{"moe_layers": [1, 2, 3, 4, 5, 6, 7, 8], "optimizer": "muon_variant", "batch_tokens": 131072}
Below are experts of layer 4 (counted from 0) of a mixture-of-experts language model. Rows are named router (the router's row for the expert), gate (a neuron's input weights, with its number), up (a neuron's input weights, with its number), down (a neuron's output weights, with its number) and show model dimensions 0-159. Each number is 128 + 32 x the weight over its row's rms, rounded and kept within 0 to 255. Numbers have three digits each.
After each expert's rows: a language model's description of what the expert responds to; "comes after" lists some tokens at least twice as common just before its tokens as in all text. This comes from a sample of Wikipedia text that the model never trained on. Tokens count by the router's weight.

# expert 34
router:115063110082109107093126079152082118153167111114072071097094173127172110138140108167105154156132131097185175069128140081124115085104187188121081071096143163121147161072126104110157137117140111142145142077171158144138127143074137140100120208159092103140109139077161130110129164147122151117137111133172062080084141128117078154120100123055119137125151134149160100175108093202113144076146173121117151160085130150123100142180139110093105126058126149180102094094177142154129164128160166
gate0:166120111124146132118156100121169121080109080142115112162106131117151125107154151088165125124165123102114166111084113123169203119163138179110163138039134172163130133148177118123105114140156138081126144118115116099149179129105103184075106163148108107118117118151081155100099047155160154178124131130115099147095180118120119117083141117129119132130165192133102076225144113159099188143131132078105127140178106095099127103168117110113109171122129151128050096219163123175082164103137216
up0:140132154150125107171145115165130072115178175130112078056153045144118159105151145128111090066152131113111103180155098095072182160183165088099123106170088120119128165140184115126136050091172110148158152155169164130149125115115097092094132154118148118105112093165124123140083157156088173118172193111142123089184112179171128133130116136109114084105124116106099130112166121118127116171167113161118159175144171175059100143127111102111136176109106146070179128115130118075127063154191087
down0:107103193153149108106118115195139069115134099128134110118095084141086044144118150145184115123150074155115144136160136101135087076201138121159139113148078079106162148129114119140128162116170154159042127125169124118160074114149128135138106158144100178108181075205124102083101091110097132113136064132095201135157097133107143138078084083121126155172121142150156169165154129158155069099111129156148102094085177177134137185159074148087163117139125089108126139151106074146114138101154156
Given names and word pieces inside personal and place names, such as George, William, -bert, Sig-ism-und, Sah-el, Fur-ler.
comes after: "ar", "h", "e", "th", "y", "r"

# expert 40
router:096137091110149100097147081131154131117065108141129108131144133152114142134097146144116155124101131104070121123145165176107063120163165103114116070111172108151094156151133090152125136187126094100069070137170152075070107150121158116131133095127155084140146131164112098173093179113149088144158077083157118148072068105119161071138054108086175096123144130148092184098144123126087126141104136074200139103133179103124137119159089129168091127112083116138152139201146202140200143146143064
gate1:104132132174095102159183113116143167099098144137128170148120126137052171069134128133117133139124097108110074158198158148086089084116127104149142096133079105105083046072153140124123125109142191186158119094133154163164140130074198115150204103122116145099147142189117124148108133119105147108101173043164097153077127080120124164078113119118169121114142110172083157082119124084087174151144085064184180131119139170146125187142144145154111094151105108130123125122117132189126122158150157
up1:110120188130170101193196138104151146142154138122136119112100123141102130095105172080156148158078188117170147119149184114138121131208168120184128153068141175162174145119120205142116115172090142051090126089146136144103158110082110073171169087067133106099124116111102138117105167197077141184175115132091073129106107163094148158160113125113143115138119120112108135095096129131099082144188187124091097173147148143145155170177161136091133102130109117164087133079143167107133092108117122
down1:106137105070042113134160088112115179179243090091099115143153131110144154127175149139131122154062109136101158077171137082153113156122158079127150091104206122150077139137151082101110098131147102159146206124136103130115145142096153177112176152111060134142107152163176126103073172103142176151169095138112136142164186068140183145090132126145139107125159102091155128093163166128145152089130135109084113145139139134151119171060122102135121124091163111125130089137118088147182110165128102
Nouns and number pieces right after the or a number, such as city, country, world, United, University, Tw-o, 19-90s.
comes after: " the", " The", "The", " 19", " United", " 15"

# expert 35
router:150155099123165163123129117116164135084117088113121138175091119122090103125059119093192135097057158126103160094123201147076182136109096112129166121145107175103065117162086088132132146125111099156124138157135124163169156096144111080153138058068102109145116177141106113074130139110113147128084167169110145114186088115083112141113134076171139141104170129181092162143144055088146130201144144095103102154148059099178117077148155093136158148103147119122141171124123138070138199155154093
gate1:151121150151064141118130186135136181029103125142176066148054156163173150162143114106116161166154068136138150105137120137092141132158140143154114147102119107084176140082101131086103095134135071161121090137122109084188158124172156106151098074111086117143130155084067153115116144112153127153085123148105157138149079083134103133163130190150095123122109099156162161151152142188172140227144176089170200115118120148139164128099149165116102107110173159138107154072135150111129170095114101
up1:141169087115126127143117122146068069105075122110153105131176085189132134114156132087184079139193148107106149141135120091128083100165123157149090093114160144137107192145101104093116103099155120130138107151159148086107187148153102108180126123144082141131118079081156139186168128093141139141114096082139116170103178094172139128091167048109143109165147127179041173184107130135155143072117116111112111118158082152086151164137105191128111131118138116120070157175081153165136192150182158
down1:115165081121110164129165120103107130139149106179089124153135067133202109124143091096109108087153141151149091079096088088088161160087100091117097097128114128136104146091117171104106168150082189103150148102178132138056071116075128164135157114158140105147147120085106076159172128121141141137103154106108141139145124115175143157069095187089134143052134100093122124135120168139105158114090118180174089144136096111074124127135179057113117174088155153146077169099169212128078156172099121
Hyphens joining compound modifiers like Neo-Gothic, working-class, specially-made, plus opening quotation marks, slashes, line breaks, and used.
comes after: ".", ",", " and", "ly", ":", ")."

# expert 0
router:177123085122172091099065134154100092140168119108090161139117130105174117205085113145117148107162125143119185117145160099152111128097141134076096078098129112132152132098075169191120112113143104126076083123148143059134160172070151183130165186161074076185103088067095068088093097141121083142127099161161081096128120145108119168124116135117130074120106116131128059144089171124109120128175089198164144122160134105147146092159150089110078112109156158144108164075155114130097176142123114
gate2:098129106136069119185132183093078139138125141139090141144135107060142092137165150114158097188134107092072148173149155053129145139139125106083145098136164168093147125144141111119119126085111129073091091101144173110171152106056157088141119116154151147148123098173150113130080110054098171046116199174116132167136101142131048066113136127175115037136104159120064128139126135155136114175146095095165162135150119132073146100152124133102101146127134129059130120120105155170151126103133092
up2:151206112118063151088107179094121132130182151162116137097114078096160196125136120117176116154127092194141126155170154093156160162095135136102175113139115139098135159144138099099127128108181102134138108104083201159147162138099159160112129147159139134126143075140139090098101099110127148126117117150183119145101158153120081060118142110217131053162071094136136155161151120154117110149157118104215140128157108135187164099131125115174146175183142122048128151126092123170185075141134099
down2:132151100125138132119124129124116102078146117107134157115074160117132156107102088072127075191104135152109131143105105172130145146126115082162173131158086088072084146117153148136087132101165104149164107165083082145136164183044157130138103137201034171131081172119120093096146147114145084129218096111140104104150132124120089206102136100098152190145095162130121124153125091216106134158118141100121061161120127175197184127143089128158115086168108120109152120123129144133092122155117107
Middle pieces of proper names, often people or places in sports rosters and tables, such as Fitz-ger-ald, Sch-ü-ller, Le Z-é-nith.
comes after: " G", " Ro", " Z", "z", " H", " Ha"

# expert 12
router:125104080095139099141102136148057133143173115148071134101140194107152127114140115102137123143159148097206176135105104162167139102125126162073086168152118085157123168111170158086143106111154106194151099118148174149109157163146111120129102192079158105171090145078098119140130146172149147112128120119131134118101135070139091122189089148153110093120062105169080095149107121161060161135205180169147129133158087170043089085128152145092106130123101121132155110103150176106139161055155109
gate0:151061160174166111125095103157058158164127147093173169155114146150135129171153150144128183132130111123134124140118173138154117117086141154106131190086171161153091084139117152087152159128158151149150127152118145096134152128129129163166066184076111161129171113087083118149069094053134120139135162115107180139111115126149145146097168128171132117090108104204118109145143142113071104098120155108121154089186124151146140064178163211115111077073107104145047144135155124155101172056105100
up0:090201121139170166127103125097161083158125141144123145112104082075160146065122156138161116143054115109125116142135045143144105104127088143176106117114081113069172095110117135140132153186124111150104126085143141081139193091134132083089122122163097102169083128098144138130154134060081116122117160180183132169169123165195100173169111123095178130135126109128131200158128151140113102051117107113102104169169107153123120093154072150109151062105181105162149110092135126134118085069144090
down0:121167116175084115098132113111133107098169130119158135101157182086128160132171157122182128129123124110111118113122097141100090168128154187137125049189153105154185167169136110147155124185074090159134153100129094112097136093116149086107102129137159127149127131081115095170090115097146099104124195119112051117077134112196215089094179123136180152177153170096118086155140099135124062102145087150118174101114121152082076122148106133124153156075159110081148098122058118128179092090120106
Inner pieces of rare or foreign words and names, often right after s, such as Penns-y-lvania, ars-en-ic, Lans-an-ya.
comes after: "s", " S", "S", "c", "es", "os"

# expert 49
router:097143095119144140076101128108162165196167148099152148163143176167116109086118139163155157156139084124087097137107148113133095180214139136080119159161160161114091140184138137085080119125126152116079075165171109161034094096082148165113196095154112135173137128116158153158128156174126087140156147135077144099136112094133114106102150103144104100145158123113098163144133135088159094132132068099118131128112105152151127133182128192202176182108091075095173069121124079085150114138117090
gate1:147127184142121153144142152181059115159091155153101161095159184084153098148149141081064161118113116086150068081149110136086151084129139133145142126139113156131180127144119080139155150168147026126108147129128116130166166089141078113135085178144132131080128139126172075162090065100117157142129131124089114153114145124093073161097092117146135168134083146123164091075110166176110096113170120100081140116128119111085173094073127146072139063127191111131068134124101146133092136116212134
up1:110153089128086154085102139151150112098087139117081174140075105176073163100085100146128162155181135125076113124131131123141134127127120139158136108142158131166118105078125095148132109128088068136160080144163147123055131145078222115084108065130133138114178163176146124155135141161120150120126099114159187172083106112126120117156081145116159138151184139163120161093074155114101056071079079213162145077124091157143120167154182126063105139092106133105171132143146113131191114132109113
down1:107102126104085150115110113154217069123152162109206169097158151128058115115113199130167090106142112112104134078120088160105109088122109147143177118076156143121122121146085149132172131151076142080139139149163171116139129179091149140062120137128169187174121103113119090151130114185149082155126110073119125160156158124160131099149132102127158087203136154139121122088087143110118109116120171096145179104046122116149163096096104134108093115191060135093112074126138139178071121107155084
Tokens inside pipe-delimited tables and formulas: first letters of cells, numbers, units, e.g. 146 k-g, 55/55, MF positions.
comes after: "\"", " |", " ", ".", "-", ";"

# expert 13
router:121171154197160067089121076115123165096150156130134160149128095180063132122153127140204096171178148127112091139106104166125147176062164173122132104106131147093093119057149217102100107156130108116157140130084135169149085143164173084104101165145146181156208139122094121121099143117171128142124072185116164170118178089124095088172140106072145179102168099067138138129152143106107148118178135129152125112170114118143087105117088095152132129145160130129158156169132105143134078084129102
gate5:124157124134142068144158121098111151153154127180165135108171154111071140101073148121153104109134132150176127139127091136080100070162113130138113092085120113145143157074098137146132133165082120080121120125197098183123151118134131072134093118143215161127134129053149113155135162105125123111190177140099113136128199139159126111141132118068169108116139149156148151120137165180038133107093160083101113112173121175099095153139162077212098088100131170173156090112157152074103061129090142
up5:204145150119150141127165148147116121130186172113164148117134188065194129171161155132124112176153088106115142102129144126170149118103177130172113140163152146183081103214161143152151172087103111132130166154079129105127137130097089125111117147133159155103062102131108076128152106127176146155110071161177041122138182164111144079099143092168128162133143107167111113104200142170133091197069086146174141125138180116118133127142106104126159125100124126072153118128145065140096100132099184
down5:157184118087135117093124145065127140168121134085098144120158136104204064138101132116160070183122181109074115084147081132096105155096123070076129077100085138181076126098155157139126139178142077143147119187113106131143150112108099114145132112109151102127101072139101145113134134137145103114184124119177119181095085164123138150097131120111163118079044127122161106200177207106102116136140164139144100145150167143114106178164131093116153177103185071077157124117104153156109093138145082
Line breaks, dashes, colons, pipes and small numbers in infobox lists and tables, e.g. Children: 3, Wins: 0, Succeeded by:.
comes after: ":", "\n", " |", ")", "-", ";"

# expert 58
router:111130088121139150060111125117175140186159136110145171150131162139088119069082123149128171159103108131124132128113152120119111164194140146079132156156159151120094163152147098085093116130124169121090086163151114152052094085103143139110189093153118138171140134117164128156116147189129075154150165126097141100098109091129079117112127108137109093156158137095098157157112136095139092150150082086097121138118116146154119117225125176245158181104075072118172071119126078067170131114113088
gate2:099092174110125128082091081154131145113145137127126142122107140101133068152143152111089137128099146129067161165182142143122160116112153144171187151087157173135109139162199125198120131164188107153106127134131135141151240081086134070171027135131132148102118118130144134090121141122107139094135146142105139108128036166123091121123148159081132154080089056129151136095154169145099182099151113104149139111147147095101129096144172178152091121116172151176086099128140170099092113171180125
up2:106131091101115162132152099130139113107094097087119112074118140084118077156159214165133172155062171117123090144152175132154178172175123114153100121089137137086124151130160105107113142099158131125132162068057178182139184108096123099167127127111158104112144163084113166088146124124088093137070126182106129159139158149081105110136152116118106134120127111136179110121114181145139117106118172125165150152156141150143094180185047106152166140128149134074213041157143185178153107106110121
down2:130080153103102143153097199148138053133067074136093086117169107127147117097128160133124096134095109147174099093123139111142136106118122113171122159120140095064089106192151138097167158134136074137075134121153123166082084174091104095066070105153125147149136100146139148140113107085088165101148111153127131054082130108137110110155108081203127114173065120121132136095123102052103130197134077122155151098127092085081165125108155144128114119057155113118142108179130134114085117123199082
First letters or pieces of names and terms within tables and lists, such as A-ksaray, C-HE, I-llumination, plus punctuation like ·, #, (19.
comes after: " |", " (", " ", ";", " \"", " 19"

# expert 29
router:137112110124103161122079091096115163143169095138089171131081134138110107145146098105107078062135119180112130139140109115155152120073058174163195159092128166156123157150067150064167173103113144079161122137091116143107147095214095095154100103158133149139130136157144162116140172125082106143183181112099131132190131145145133128160153170072084128192107148083128100131102192048122086086161129098141121149172102157116136135096115193148135135198134156167149128098112162133088121121105170
gate4:205122100136132130130118139207137159160162137105133104113099125135118175197068117170135127105107133166161118119107103123165080139150082085110097148152139147129135112104086149120157139117111135103154125113065166145195077140082142115069051146110107131078144191110090123157100121126192144096148158159146111113181155160139160148184121085145062177138128086115105174112139180081108112145142187075120103127098158129124148107082102210151146147156193166103077119121059147138106122146115131
up4:174128171122106155125122157157083132140147115080129116112121132172125184162127085191155147107114129155118141120187144135144104158173079139167118192121178156105108122092094093142142173119109106083111126079067174146186121135087112155053089102154140118089169163093083148169105115139185147097103142199118069109197120121143160148191116152145092140144095108163104196092124180084097100160064185072128158129115178128066135134106113130126134114157161133135089122156100158104098112093156138
down4:065124172071192123106081159102071112113173115145057134145127110172069104146174125107119096147129114136098117072139130124116138155146048156100089114101145181161106115136092121122103146114176129121103183115103085067094083133135090167033143136151134088126056120125116123151118204137157142137143177096158150164125169158115072043086160131079138177165096157129151143064127139089116162128115156121144081108124150119148150115132089179113159139160148132129183139105134143124109132096107161
First pieces of lowercase words split into fragments, especially app in approached, apparently, appropriate, also al, ex, re, However.
comes after: " ", " (", " re", " was", ",", " \""